config = dict(
    d_model=256,
    d_expert=32,
    d_shared_expert=0,
    normalize_top_k=False,
    routed_scale=1.0,
    balance_bias=True,
    init_std_router=0.0234,
    vocab_size=16384,
    tie_embeddings='early',
    optimizer='soap_variant',
    lr=0.00289,
    beta2=0.95,
    dataset='wikipedia_en',
)
Below are experts of layer 6 (counted from 0) of a mixture-of-experts language model. Rows are named router (the router's row for the expert), gate (a neuron's input weights, with its number), up (a neuron's input weights, with its number), down (a neuron's output weights, with its number) and show model dimensions 0-255. Each number is 128 + 24 x the weight over its row's rms, rounded and kept within 0 to 255. Numbers have three digits each.
After each expert's rows: "comes before" lists some tokens at least twice as common just after its tokens as in all text. This comes from a sample of Wikipedia text that the model never trained on. Tokens count by the router's weight.

# expert 0
router:098154124140117098187127084109139122113122135141102135131164166138088116158104094136115135123146093109112158180188125104106098093118115197115091164087138146135136127115110152143121106128147167163126096135165116128128146104125167089119132115142122150121120150102143110124103123134133116164107132123152153152133100091143092113127144127135111159123129108141084147161117141114148150149150129166120083140135180126130102150133145133114105124180122127147137150135131139085110082141132141108110098127140156129113122109111108109133131184103109098138125110137161108148127129119113149101135157142147155091104121086126102159151102089107140113169147099110091152129214142115124087144161163111139112116127133139115118189130127112138101135135117108119145119156083158150094067143133084
gate4:132145141146146102154100135119106142140128162124098111170137152136185113145071124114132130062113087130127153115132120132119132129148134118129162090152095187083161128131125103133136108138167093172134128118178156117083119145139196110122124132151158119135075106109106095159103136090153136148115141150166181142144097146138115116149127123118139119156123118093108133124136125174139121132127145117102090114122120118149122088148128135170123105126116125144106167106113155144125099102153144094159142111146118142133092082158091140139107149078105091119099162118151112119103098069132128107113160122112119111128111152126098113146131128114122130137130158113097102096135111149097076064118137146160123182109153127149089154126122144118075170129158120109131118146136163134143145099131124
up4:139112129100100141154151123145139174159153109142137115101100130089205135158141140117148144137125088172133121123144078122156112076162111144118092132131156127086149115127139135187135133115123148115127121105131113133136154111122139179153177156133101104098110164103155135121131147115112130114151126131172163144139100133117146129166100078149119078158102134144141171153137132129150139123116125146142127138140169137124116164114139130107148091082133112176113094111147139089137111133146095153144127114097085141054143105091078140123149168148099172123138146136100124148137104137104136109178125131141129105108103112103085118109137117079156088149172143152115118103117111140091120119118127143141113115166053145131153145125161126128134133119144131102109143132101149123145149125088120
down4:088144148139133113140163076097134157147135124141117158108114146115151139135118133138140175125092101150084125122132153088116119102166080126120162067105073131137097148164125143127133105133137046135182127148089154108100113133136155104162140133126095109141065123135133127177120139204153102136137155123112129099143163127145117135125062147126149126145134157103146163135106090130105126120134178138147108147086136112120141097123138140140128115125124145149123131110146146122163132131133137150127134133110103099135157073144149118096137144118127101151080124138149149118162143130132154121127076123142114110115157111130146127109157094131118136114141146140093147135144127167126070079155157106084144106150139104109163117099128162117084158161137143103138119103141132172128146112116098
gate5:089150090134151093141109159129200160136132159162130131130139134088136114152163116141114120122132131152097138096164149058132084120148080119142146160139118171138104168129144150142153113137132111102151121151136134091097132150149148140132127119142134121116108138144141116103086075090115102144125158115100125134120112148149094098148168061136082132124133113168127142149165173121148161126103151143123107120131093105118118163139082156113130106163143134124115093178153126077121098132101137133188145117150145120120129154115112129152190133119136111098110111130145174120109093158078122118146113159147125104151115111140138110145144124124098158072154128155109192121100147111141115130173134137124131136109106144120069115134117121110143107125097107130117145110103132139121122156146098
up5:124096101139112098154108139140132139132139105140158121083081124112151106144070116148145139191157136156125128157117128156149145115137133134141177046111139103118170101146126129145078121121073143126123142155128108152112130146099148155095136138142118160121139117146139156125185095150144084158109127113136116112117129092098161109164091145141158119112115110141137143114191159140117087082118161104172119126136125098133110143129149161072160167090121114146158128137119136093133133152120135113168122097116100164128143100125148123116133110155107147083145126110134132107143110139076128138121125156117145071138145151173155153089172117097099112132109090133111135114132139151144138085097104117120116131085133148140155116182127132131125137140114128105132110146157150122073147155127122
down5:104141127118135108136132082132156123131120148154142108133147093104108113068148180126118132119170133117092135139104099163119121143069127114145128083102113136163128155147124122085111101101097149108157132105080119123101113125137127130146112132123149109130155157143129163192158140100107114097161157135058123156092120136127140134138173123123118113084121101106168143144170147142083144157099098139120099132124118092099136115144184109129148115102136112095138103172108104113116126131136140121157118129143138113133132135134133113139167121104100149171152147083121089099119121144099124103111080132160164143110156115095125118122158156137128134173095139139165149128116137160140141136138144130192186111121148124115113141118084175188121181108117132160110156117136121121148133157140111
gate6:115192115096135142148094104128106142120139107122138126151135128149163086169122122122109117093154137104097083153139137137155142096127139122139132109123126129123112123147111124164136155113128131122124116146101140182102139129150153118123145091107149120137152137131108136104109107139137135134120100124145146113117112112170116109091089133082104133110121131153100118156065116135093123160145120063165106103119136077179130106139137109090155138118143126110111118158117128120100088136116144147176146196152145162155113124140152107123153117088136145125122105160116150136109182131138108155151182160134122072145122129134112175128164110124121167125110139087086148137149103149075135126181132145136114097173110132168123130117129159179189152131129100178109131107180107140138118134126136
up6:073128124112152159141142136137130115130128142123133101125116177123109092142167155142115101140119124154129108101102143186127104152125147113193131097186145085139070110115149083145151134131115090109157127128118103124125136142133117159140143122117106106113112108116129135125130125132138110133139102095143165115131135118109091104117148127161137148179103083118149159121166162097101167067140060105134133094159094161127091106108115125145092125149139127132088126138142127153212118120160166177181132101134150151126117109110113115139117092149163116120129126150159138117155140119135148118105122113139116180113143121107148112174174113088123092097116134112113127112104146088122170119134110173124169107096130133131150120144087094137121118146160132136174130124128115122113126158126137
down6:159175146183108178113132087137125141061162124142107113120147154116152150160139152152111096112146111104123090119111141123140175107124105129147139119105095112106119119166113078081127185140079096179146121157096120109141159132146120132159117168099162150129150121148112106154124106173116102108092092115138108088087141114115133100127138095090138146124112130119128093127117143148121105087158096087111153110127099139103131111144145143153153127124179123129132125143146138140116146129106135111116125150101093175141125137158122131155108084119161230146142107153140152129108130116118155105125139138142161138148140166092150120123130117109118117109111124133135119139147141145107147152113124121104110140143146162128150127139114146119129113124167136073170127180110078140164142119107110
comes before: "1", "2", "| ", ", ", "6", "3"

# expert 36
router:097119133152101130132105096165162117119120098108101108128138119088112110148134095150111143135162095130126146162160103114117119126153138154109167136086115114152119127106114164113140101111151154135127132110146117144119153125129150097102114111116137152111146166135146105091087111165134098121120134099149140175097092115147120117143163126158132127140155163169110170141137147078160140131132129142116149127125131110136152129131091140102073097128146157190152096110120105076087107114157103139115125170143142116118118111141169113135116132092148088107100125132113086149139131107119154077129142145123123110103141115141112146131085090117140114138170069132141136113214101135079107158151161110163105129120125110065100122095132101110144117125138107129157127145090162150084131094154085
gate4:135127133133125079166139124120128131134104124127085085139139183131142097148145101132117132127125079130125112095115123121168140137142103152142116146120173120127106148089114119167137141131138090166140115189146114132089150124117195124123132103191163129101113166159075138112115151127170150156121142114085134112104129141129087118113122148123153133086148144110094155144146120162099165157123147085119135132126185083141099142147167106120114139150145132115171132142179095106137088140088126130125085079112150136117150109085086139109119160129068128137128128127112123169125119121091132122140139140113115101127102096129090141138160101124169177137148112153113122115164119160146124105139134147084122104145099127155133133141133114136115168151121167164139110137150142116101093154131099
up4:116110110138167130097156162158154170139101116107107127130112116140131153122095137134132121109104115129097145137107140148126103145087186128097173149145111124090135115120148132141147144136071129142112176125137137115130133096136101145111161164081115132180090120100139083118119142096122103125111127116136141143180146161111152144120129144098121120156070128169189130081101136116109132077137108179095118146110113118168141115147096113154120095115162152148136127138052122136126171121116121092122150127108163109095131113169170111125120087133165154174109120135114112109136148162141135152123127142156143145090132145116126124105134159126148095138092142100145144101105130144083127132159056117135111152134171110099121102115142158091161129108116088151130120106119106131149151114137144
down4:113119138142119126099124161112140132097115139129101102128124176098151130143140136111114126154133101112133124078117170150126156121151068147148113122061149101139111140168103129128110145123157101130148138142123091156095143123113176141143122116164122177143101140142127144129165144151166099139156130120122114097136111117110123147118122139111155156114153122110092134132116108117138134156131174077127137100163184118125156105191189077121142159134135148131122094124169128146098109114155099127097164122089144160109107122091123137109140180186132125103100121125106103130142101130091116122146102133101118128122110109104075161155107119142152164156130116128125123141111119150141134110118103139060123130155109140172157100142155135167147179117128134136135097143095120118058082136135103
gate5:155101160089159132128192130146147096144083091080076131095170145110112119101093145084146156137177140108136138127124126137125139129172111111133175148126145129090093113141124133108143100103142144141117140172127097170128156111127158106112101143108108102145092172133137171131131120129133154093086137119129150132110124136116132119107122137170115145120141167127073159128151128151127145115094125144135125122121143175122115077118119135163085093096099162183154138134088140114120120085105111140164098133126129111110093095100131131078152106072136164108137115110114160140142147111118127106130174128155126121118123167171108135163108110158134151154146160128151092124131119174124163114144136122078111137136143118090110172132150140119118113151158119139172114124109128115110124120131170
up5:172116147137121137100139099140141129125130089117152089121103114120112122118136151099138163176129107145131133122133117171109149111126121147149142118135127108151067156114195129145160194151098081167133083137132134162147094111135140124128121140158140180072136141147117116107156154139114117092110132140167108112125173148182127136169162122095096103116082147140127107094100142109147121144114141091108145170087110106123136129145171124090167106093080160135140140086116140163099102147089165123135102111107112144115112141103134109138134136186125118118138149126159128103125115103107142124130120120125130092089098086156109166130119120132173163077132177131141145135130115152130157127143126118131098117157143134101161119149131129116143138111095115141127132130121098142075128180109111
down5:144104134095158076167149204128161092124105102090127089120148118131125099130093152085126151125137157181158132132139086115132110098097137144086106115165171099147151146119135118152132121117119113114099125117173086159133152131095177090144112130137135117112132127150136154099113122143114122124137128172130133132140119156137105148135129171129126130112096154164130150152151141112136173101129130159101144147098092089139125135081149150101154111082120140116110152110101073107155128124129093096119117176122094136145116094137119135126109108124108126137101119131168097173154136121106119125133103129105117118141135112200091152141088129149130119130106107120158122129100102148127130188163120104094134098094190143099131102155133111134093134120117155109189132123153160126124113127136138
gate6:092141088124122130072100135128117162148166178168129114139127127112132128149158135096117113121181129128097098123093083117136143134145150133089143097116122155134146072131120103142086122153193135134110151128122171166111159154120137140107098119132116147149088180090132140109128126148157116175141114124128114149102118130121103093143123119108107113129129096172102153162138089092126116117140150114156130110133133119135128142143120103147102144111129126113119126139167169134141105138169121138147146097161136119157108138118143093149131185124107132110123167154112091097153106149099150140098155086109157070100098169127099117155159121157170131141118084096096140120133144145126072146146114135103135109129105124129170080090162114126136132143091107150136172151084133127140151143112089
up6:131122174088124132122079106116108129115109139154156168120153119129084141102114108090129130147147111129170125095123126113069139128129182143090148137148134122088108145134130108118124113098190151175115095102143095178150124137145160103103140141121141133109125137090126134174133146126076107143142091135163110127125109134142144100153126165129132114117151132132125105132124136100158149096095121109098122149082138111117171098114138115130118122151132132120120142076098109137113063130122113126125109154125114109150139090157150136136128169114132102144079117165124090147156190137096158183117137117146122133129117154095128114139115112137191117114156074124104120142143143105107121133135110137095105104141148197134139149128158125134160079140134130135127192123112116159163117129114180
down6:114156086149105083131135110121102131187110133136167120123143111138091109107117107148147123124107137113131109116127149130168115128113072131136119127071120099119126144113097143129116134138076108113131182086166083111173121120146130121146150137138126094064117131086133133134115124114118121107166131164169173102147152147126146097068112107135146132117103088129179112181083113144055174135169128118168171146155096079119106092143124118104159146129128136167128172138126135076107112113137124138108154117122124124128133145103134121135134134129117135140145148096144135114150119129166123115115143119118169174132188113141134136132147147125131151133108146146167136126157158118162149134093120131091103112155149148089096088158153132104105155145129142139139144088123138167128157127118133
comes before: "\n", "\n\n", "-", " |", "=", ")"

# expert 1
router:105111068143125108150105101118166099115125114137094100162151153105126118141130114128117141117148124132164164169186115088078118149134094123095160173105115144104099178127137130133174121115183153145159128134099138135123141117151126080070119117131151160114198139155130111091080090126129137134143111112115150186115101156155123114183157116150104138117140151124093145134127137127160131147114111127112103131145158150121143139116093162130108082161132142170128112106119133103062100128148169125124117119131144118129072130124159141130124132122114101108128143163137110144131126125119157132139121140121118100104128117168075125117110116106135095147156081144128140102183141103130092136154167139134093116135146131143100173127123123089104102120103110095148135155122171146113111106140127
gate4:162139076143100140177173168144163106125147113156103085115086142097143087170117132109107105115113120159139105107123140113124158142173133149125111114117110139106128142131117111120155134129129144167113127121150084128143138090140130086155103107103046121151138110129137145075145105117108141065097091123132116156063138158089132129130188122139151154129150114106144089063134104150117143149104145142128160142117115108148158132132133154107089127145118153153115095099125115118158078153091161084101136120134129151113153102134142126120139167127124132108132151107111144132143136113139140073098140104145134113103075118111161124096127132148143128136154138089137140148130110111131092091130140119146099200136123122115099096109128146115134107146142098140159132184132140153132133121131130
up4:103092097104081106128131138129167123125142135119105103120113160156122129104150111173127100142149143128129156146109130121085166152140138098087107090115098099118109186143168107117124142127112119177138144108105169154122138140122126130088161100129165124135158110162119151131115123105063154143129140121158134140130148113116129146097116062092143141172117162153120160118101150086118152139131120137093126139144136141115123081139101117131110152160169160132138130136108178160154082139117113137144120104162091132115114180132169123088133088129093100121116110134119154178160127136152152150130148127123060109145154114092178135140146118156100115146175090112137192097137133149123151115126130131098133112135151145162131085127150101118135125125135133173136143113119170095135115107113115
down4:089099104146147157158154124058137085105125133160110157112088150119113130133149158086144107158121144146142103171118094129149131130128099119119160147127129120089118103139143142128150112142194180146144158082118100139127153122072161119105170082112149135143136099114122121122115110117159123125158152083127098124180174163140100086138160140146121164134112136174152130109169117108170148097122112129135108155148124152160134148129098142150097062129159154123096137166142105119103118141149094141147135137114117137119106145109124092115125109159118094160103126141124112141165097108123127154167138141125135082128137126156128126156095121140137109113114130109133116149133140134070082119151098098122103127111095143154105126135121158118103136098177131159133151163175125102132115107150103
gate5:133149118122136129158133121144149093121168140137115130102133162166133109092117101091133129147109093120178105134143125141107100124150112129111139167149153114154121135153130168168145138094110113108136119143145131139139141109139117101144140112146120109135096099111176111104120147148124144167119165116103089136161156089154154114174067125181127122118158110102174123126171176108151200113134141138136113123141149129139148194154167140121172138119110128123136088135143127135127158098128126153134156120108111119147098120094136160103162087072116120105095092138125153089091147122096152101116125078123151119145072131127136136115150136120149110148118099129098099132124117105102085123105118142150086150193122125109099108112148141097114106109089106145123152142169094107110124168099113
up5:127113108139159148126144115131113128160106148158129097164173129120142117145141128181154123097138129137144120103139118145132126137173089116125155101069133109116143135168142142099124114146154156100163124142105126108078141129115119120131125109097119077123166144139120135102083145103098118106139089132121118117080103147118152161123202120123142138112138108109081114147139143107132071103152068154165149169121128115106097138145062146158131130099146175141119158133105161142131112156116096161140122158131182139171127154144131128142112162177111132109134133097110126085165129198120125085117105131123124144118156154125143112119144139103147112060134153095123129152125154149125122110132145080092085122099092124142113149129129093139151141144163140099106109153110138140111134107117136
down5:143133174086138139148092181074122106108164146115078073102124135116142131120102144087136139098125090114190113134142115108144090074156133119125127189157113126135108126133112118164182158087143096173119127160123107126125090114146141120170138117145149150139152098139148113125104103187159144166133130174122168130173102143138119113148098124147158139096128146115139104156180114122106180114099151102117092129151157161163129177134164127144108116110116134129138124125122124116123152069137124136125140118130115139110141142130170141110105078084113115140117118149142147153123119152118113160130154127107136100096123120138146144120121123089099145151116139142115124085101133149078126130141086163077106132154141124090147106122105130117109097124111128157100155143137136117122122122091113
gate6:108105134136156091169128093096155092135141144118107142150164100127089112068125158100118132132100129165160136126116093119148131108143138100128177104086108098126108129092122106097125119121119144155125199133092163148110094162142097110095102120134121157170133130171134152146130094070119141111096144109191136114141124140144143134119156137124083137107134183132149160169125115137144142131138116144168125130126177167149146112109094146097107149132092173143103104149139121183124121113116140098157099099126115160138100142147167158083133133150117088165136147102154131134119131102123151124119116120151107149140120137080142099151138147116108129140095119118109098109133123086121151117099122144129111104138110088149154171074135143157142110161137145109133128120067141105117146124117101
up6:110154106111117144140165066123131100087114148135132115125100095176104154067102112111143116145068118165111134135132065136107156109130121131140173115148136154113104098108134072151147147125089147175134112170147156130147158130165142127100120124122166155108128119111110088123182108177128114115149130119096131138185121170128089110109118122152126133070120139132102109093130116141096149129097148114121139140137139168145104124155110141144114150111123125094128129145108123123099102162168148102105129139158092131144129104096085129134137097177135136156118145131120148192122112114123141141087129100138140115103081134116119156125119124105109110118107134107122121144177108151126098123137152127101146132127138169155149124091142178118179095181135143133123105136143117114133078139101108
down6:183119153121127135130107143163120182174135075145150136115103142134163144166120095147155118087122102120144147139103146145121137126151146140108125158113146142124144124127112161149125135128150115158131116148123073098131157133114130132084141153102095123130118139123142133115094101134132154171141157120122141146098129101110126119075107130121187168121142105132169122107078109140174194150131138108116080140147129061115145174120139111129130131138121132141165162101112131093124117129135142115105156113134151113101148155128094132132115100093170159154140082128103103101132146107113116112106099134155103172151140104112159148105127101139138124138157119115125088151099147140122179130126094121105132130128130120035150119136133108128080137139137097110084170096146066141102132116134145
comes before: "2", "1", "–", ", ", ")", "018"

# expert 4
router:146115119128086111100130094185122152112125100104160094144142123114127119138110110132118141112143095134112188160136157116108084148098163145140141206059096149139145140148134129125143107103193145128132137127174144151180124134157108152105159099112133132109126147124143105131136112144134128163130122098139130153075093134132098100131132119147148106087153120135085137125127156103133107150135141126128121119144152120094140119087093163145094128152091142204156119116138137102106127161133110098126124155170117119127092132117130125118127147126125107136121123167130127139099141115101127135118136140128088112107116109142142149116126107127100136147149130125134098089255155106111114128130178154140105134121127147108122130141106108109111132115096099104144124127113121129100119122195152
gate4:133085154129107126183116100149145144085097145133153124109067152096118122124092103159196139133142141145127138145108149152171092113135118089154129116148092118097131130107121108116116149110125143125166180065143130164140086093142148161136112147118109150111155153082118147125144139139130135142137188126145086109108128110118129126111151144123174137067112133105128129112154076117166137166120162153109127129127121125135145116124108125163129116140119141124115103125119095150102103120098097142111134164125149159130126152123094112075098138138137116132116124114113126094120123134104125108113102133168125160094104128139139123155118152154102126188143129149111077110141136144134138121160127132098072130155115198162104137175168126139124139090118155160129182133114110125117097099124168
up4:119134138137142138123147096096129107131164129095183140138154157107119127133138146136144177101132116120107100100110137137139105170160115144124110101118116122078122135141130125130132105129137091135139123137093101147176153120135155144104154117117137152136072097125158113093111106181092117160151160130124106121124098129127175113132146133145126114135094134117132135165107128101125084171143127141110111112149101122122123176138134108107155156095144118117119135166112109075163126125113157149061148163113136131080159103136151137102156141110123166170174151168146128133164119118130159147078093118101139112078126134176137164151104081146151135106151090141142110123169161113159123105107120114128086102155100148126124097115131114122176166119125120158078149068111133134175119133100135
down4:103161115162085153143102134122121121129127125124144105161124153147106138131133122114084152110123138126097112090129130147090127146125089165122135107151139133130115088146122168122096138122125173114176119176118083138170095127151146107112126125123138157140127074141114123177117119046139166135128123177103125135122179128157146105115142104140076118112114123141171116130136110160152101084133133150144141095110121142138134160142107148143111124181153130117097123118140125120139123135101076184127149127084132116142138161142124124117090114113151126136129162116126159082161150122149104073064132151113150128107115094118092114120127166115152144086101119129152154165124182120166102120109121125083117130094091115141124166168137105119128151130104142122145104125142151149134097136190146
gate5:140142123148136143110116125120122102109136136043133111137099136136130125084097168105118132170100172131129149156127110136153129107128112111128170137151091139150141137127101113094154156108141169141180108167158080141126104134121161155143129086132127131133102091099150167121133109133137108103119134165110140100140123105132127145081146182140129162110180134102135122136100149102122135106142147150081144087103122156140146079147123125113111130135152146147088140161145090083115168119107122112174103077163132106124118149113110119142123113180101041108148156102153111140161140143149125152147096111122131152126149149132137158154157125107139161099099141154119105157160152150118097143140082127141103101116111128121140128124123108122167144108117152127120089152107101135179148109108153
up5:088137157070195111096121057138115136110116142150121163111139147136139126151141173110134167142125140126108121110134107129138160126130127126098150160143096143163128150132114073130153144155115101126100128132103100142122162117092138140121149118129110132136166084129105161138154111155139145149097132143140121101156098131142132096114134125093174122150134164103080130140122125121139116159094142124148125123125122114131142115160106080153111118112112150129066109151146124181099127136130133170132137167156126142134166133155147084113130125123160144140147134190135132100114141133105120172105126164118098106143090124128131134094121163158075152144128135133154118143184121144107114098227134072117124130136160122154092116124121133137151127091138130155159156150113088144173126148111124
down5:164142149089142117087112191141109139187134140111105136133152143135105132163151130109122129127155096171171119140130130096094108125142163090134086166111117130169106144132114132153110128103092114070114119089150151158179118153104145160124116131104157104096136109131127090122065104106123130144132181096161130163117153109078140132065105151152090113112118111123101140107100080139194129142093105117129118136131129105129130135085138124105151110125123141183112130105128154142141156156134118097124141092148123136136162152160141133135120078121123126136138121171110117117135106128125136137120135137113136139149125151173130133116108141186144120126184109137132115110111128139092118122111132127122128157129103131035115127154148128149139126129108121111100157143118076100106148142156131
gate6:151155163114074135132110145145138142074157152121086112154160155103165122145120149158091128100084113117149181099127149080112108096136136117147166126134160114117174129128119160123146151146125159132121083182145171185127119130149130170127124123107100134091141121178113180093112099116168147144138107129112116106123156174178103150120115132147136109074126075111150160126120150110135105169141131155138102113122125157138159097133100097097105147135116143131134112117128119143102086102136125103126121141131146079131153119087148145155150095137158117157130127154130104123102093114146136114156143136121105094125130156094120107082136114101109132095151134095120107127191133133128135103107161116074109127141090107118097155133143142155114150125142102112087099132143115094127111128107129
up6:111138130145131099101145128129081136141144115136166143163088129093130112150137150141102120123106161174145191138157102123137138118128086150124121110126100105156117091139136109130106114157134133149111122128152088125165098127131143174156114142141155129121114166136122148148152155109123115121096100138096109107090102128129141158112158175126091148152099137100083110129152141188120133112129172071147131130124105137125128145132126164149105109116175130124108120088124155068141123161088117186159105122113149140127147143092127150147155139110099127125177117122152125086157133178122082105128125112128148161136119107145100118151154147116134122121120116139163052126104106144137118150118131146139140122136164175081162131129147102101154120111110128109175102090104114071098105169121155
down6:080149128170146144145133118116084161178124153111097100138170143144112128126145169152123122091099131090062105062148155122122092096140097134129188081148126137149086132147130167127165133145164144171118129078153136127132107147156100181144107149119132140122128102122094148128117137104127140140119157102116123110103164150158147131157148131174146159123161113109094107112115128113175083075168162132153124131106142131146153107160090121139122136140130113157134125141130123147154128085120127122117111074128113142116102141114124137133137104098124153082118162106133117109165113162159102116115144099110124121121121126113102123137142164126109173095136074146137106125157147143123158176125162103112133112118151147122127106091129168119150109109075137098096111091143137132120145149127133
comes before: " | ", "0", " |", "3", "; ", ") | "

# expert 18
router:112107086147093127156120068210137111115119058100089138140134139112137109166113088161112155120145102114139139173134123108101119139138139161117163148120119157153134105161137105148143132101189141152128149135166143125123135133127147136097138104131130146107170153143142122110136118165114096130138136099140127149127116102118142105153162126121098143126160142135135143139114159088167159145133130148115112164130147088093162118101104172115070096118148143189156099130126135100097125125131145140140131141138116097140112121123143122127110127135133103114118101138142103187118135108121145114149159118136123110139134119152134126122060082097137105131135101138123126125246145114107124165145145139146127109107136120100106129134081096101113120119143082144127116150129104165100107096140113
gate4:111100141171109129116160135160132158149119098171147133143145115151172068119144143130073147170135134132111123173087127071110151155124097127162108106135109153117103130121119134095130111141130131133135116126132131111105110112134146104122115118176145125112136128131115168116116113075079183129123154117109170137087108121154129098130143117171118139175177160129167146119149116153126140134141132102137106124121101131137117130102146123134125118114089141158129068084100151123107120100108107141107121118128125151128138128152095107178147127088086118114159140118152076132072158106130098154164113132105120115142135134156110140152106143137126197080128100097153135131166129143129099124176134150134131112158113096172136132182106132115102164171143136167080134116124136153120087137143123
up4:098075142075128167141122125139168120121125118083122115139149136146122145162110142159125112161114086163133129141085146120127158157111147089108132165120147155121125125153114111139108144115150141143129119155117113171089094108127096152118141127090087156122132100123137140114157131136135109161148156156078074102125134147120090142116130129104132149123093117133131153194099149159136115110181097110106144142111122113116111151125111130142086132080133113151149148106100130123146195148160137169124094112154086129130115080099217120110096142158111164114101145152111170126142145111131116122118156101123112082172128167148171143106139117158141119113106102124102124124131138137145140116111130148139141115134108160168126148118140123116113094111134130097148152135199103093135139097124152
down4:123178186167086134097100118150125118129131113176110130128121101119134127130113111184094142140108133152095162122147120120168145135132102132133133137185136137136134130132137094123148112142184098093137129130119166101123104137109144103106107152127156133075076137144118092136124120129108078145115105133121130113111164098127124065109132121132139114146136153099139111124075121164133090116161117116144150113107122119093145143159150141110128085150087121106164118097132166149117132120116138133113158131135135141150146166152133118126109152113124134145108130136125130114079158119117113159168165171111131140145094164155073141144149150080108090153095140127158108137185111152115103143169029081130138104132156117132168117159105144152118123152151122132136148144109139157113135123148134
gate5:091118121101158137162132116182087133094139122166068122108156157154128106142122141137130148121140103144097102097089117118100098133108094123116142161142140167141120127183128091137127142132128118139144125166173145118134133112130137174121150113172167127097117130116133086143137121112128176091120119159085145158151163148143133105082137127140083126103105119101097120160121142160154096126140126110112109205169118086122157086122167136135156153142130105131107128137135097145108129099150120095164127128136118133144120146114148118145107126130152140120165139114142109135131134103113129146172143114155122154152102100117069138116173125161081127157099109112084110128137075103120129159126100204103142107136121123142133170104119113126114070140139129124089147170113129118133140152097137
up5:141117160153106127102129151145170154132177130136128098134089131147090159156132079094156124181127099146105138120124128145156155174121125141100136137159122137144111146127140120101140155148087110139178111111157098179139148117125132105137165145132123156106071162139115128128142134137155062073130126177084106116123127124104126108141094130119144157113111107187128165113159088113093146173081147116113135152125119151148112093126154117149170117128129136145130108103142126116137125120096099157113134156093130135107156123140154127112115093145149120170078171106101137121139141130127151149117093120120145143080164127102103098181140107096152154153157154138136128092080144112132102110152122146117129111103123123105094144102179099129111118147101152147122069138099130100131141140126117
down5:121129118116114139165165163180108083120115112162114178127151082108119138148113130123152132094133119151122168141114090078098119136090110103128080079090104160152143131129132136089114133150127119148191131164133172122137091156131122175163151143115152119147100127110116144132144166118147103111126082086123110141219113123136118106068154166124101138140138126132101138111115125134161181118112142129117116124121119135114167152121181138156150163125157125162133111091136151135175120138126108121172152109088143151111147130141129120104162133143090114118162092133140122152095141112111124124129137133146161135120105122145118128113141078112133141112125107152107135113149118151124124154114071134112123132134086118136176112140134145115141095103155138102101143165112098129120060120139126
gate6:111161127136111093124145122152119141098097071122155092114085112142116165177131145168109091134144105119126109155117081105126127121125134160142134075139128114122143122188116102106105119114091133122104119092119131115134104167139144128123124122086119139117111087122120130119150114114141141121131083127138131107117126120130087118122169117101132182146082142102151152111084147124091099141138093085129126153172149101119160112132131148175152150116104156126176143150155121164091181110184158153131127129104105106107106109144145155095107134110140158137177111124129170123146124144146098106124119135125135126123122192169145127123181141149150086111107103107149085139120168127099123135152151139134126206113109143131140150143119111115134146125123120103139097129158176094094118138155098
up6:145104111091123156136103124107084087159104162120095106124126140112152139160095150114126153135110150168150144089160138125121113088120102144156133119152125154123096141127138101116123116172123151095164107126110143142123148152078125124115158138138132137127119161147139146165158078124086142127113150106141145123148166134101108147160109121138155134117119111123148144122133146101170162125083133146076128141139060117123134157109107161132106148156131112140139143135113090176150093089183147134105147115125142083140150130149128156115084128144150170115167149169142091136091167097122148133161142149120100129130150125109134122126105149095145150150108162103164122174084153104125134177117128133127162117124171115058127120160155083097159099127168105114111128093133153118107098110123146
down6:095107113148099121122147172123149150123123103185123125116087110133139142161098148118123136108120080107112174117137116112117154082133141150147139145164123169119109117143117111141122185125142122155139123158109147132158090178115157129162085150135133137155086146116129143134155143090142097157143142140151127106115099142150147112153113145125116151192129130119113124109071120143125122123117112112079117124127110053126138145134109139154127144101119123114083144156146135139125144125145099127127117080102121124148158114087148120042125118066149152120121082122149140064139107113149112084108146140143107124139136146159152110160153138146119103113121117110094122075172091121144137142127136115128125158113078141145110095143127130136143145120092173143153117175121181164114156114141125
comes before: "\n", "| ", "-", "\n\n", "|", "- "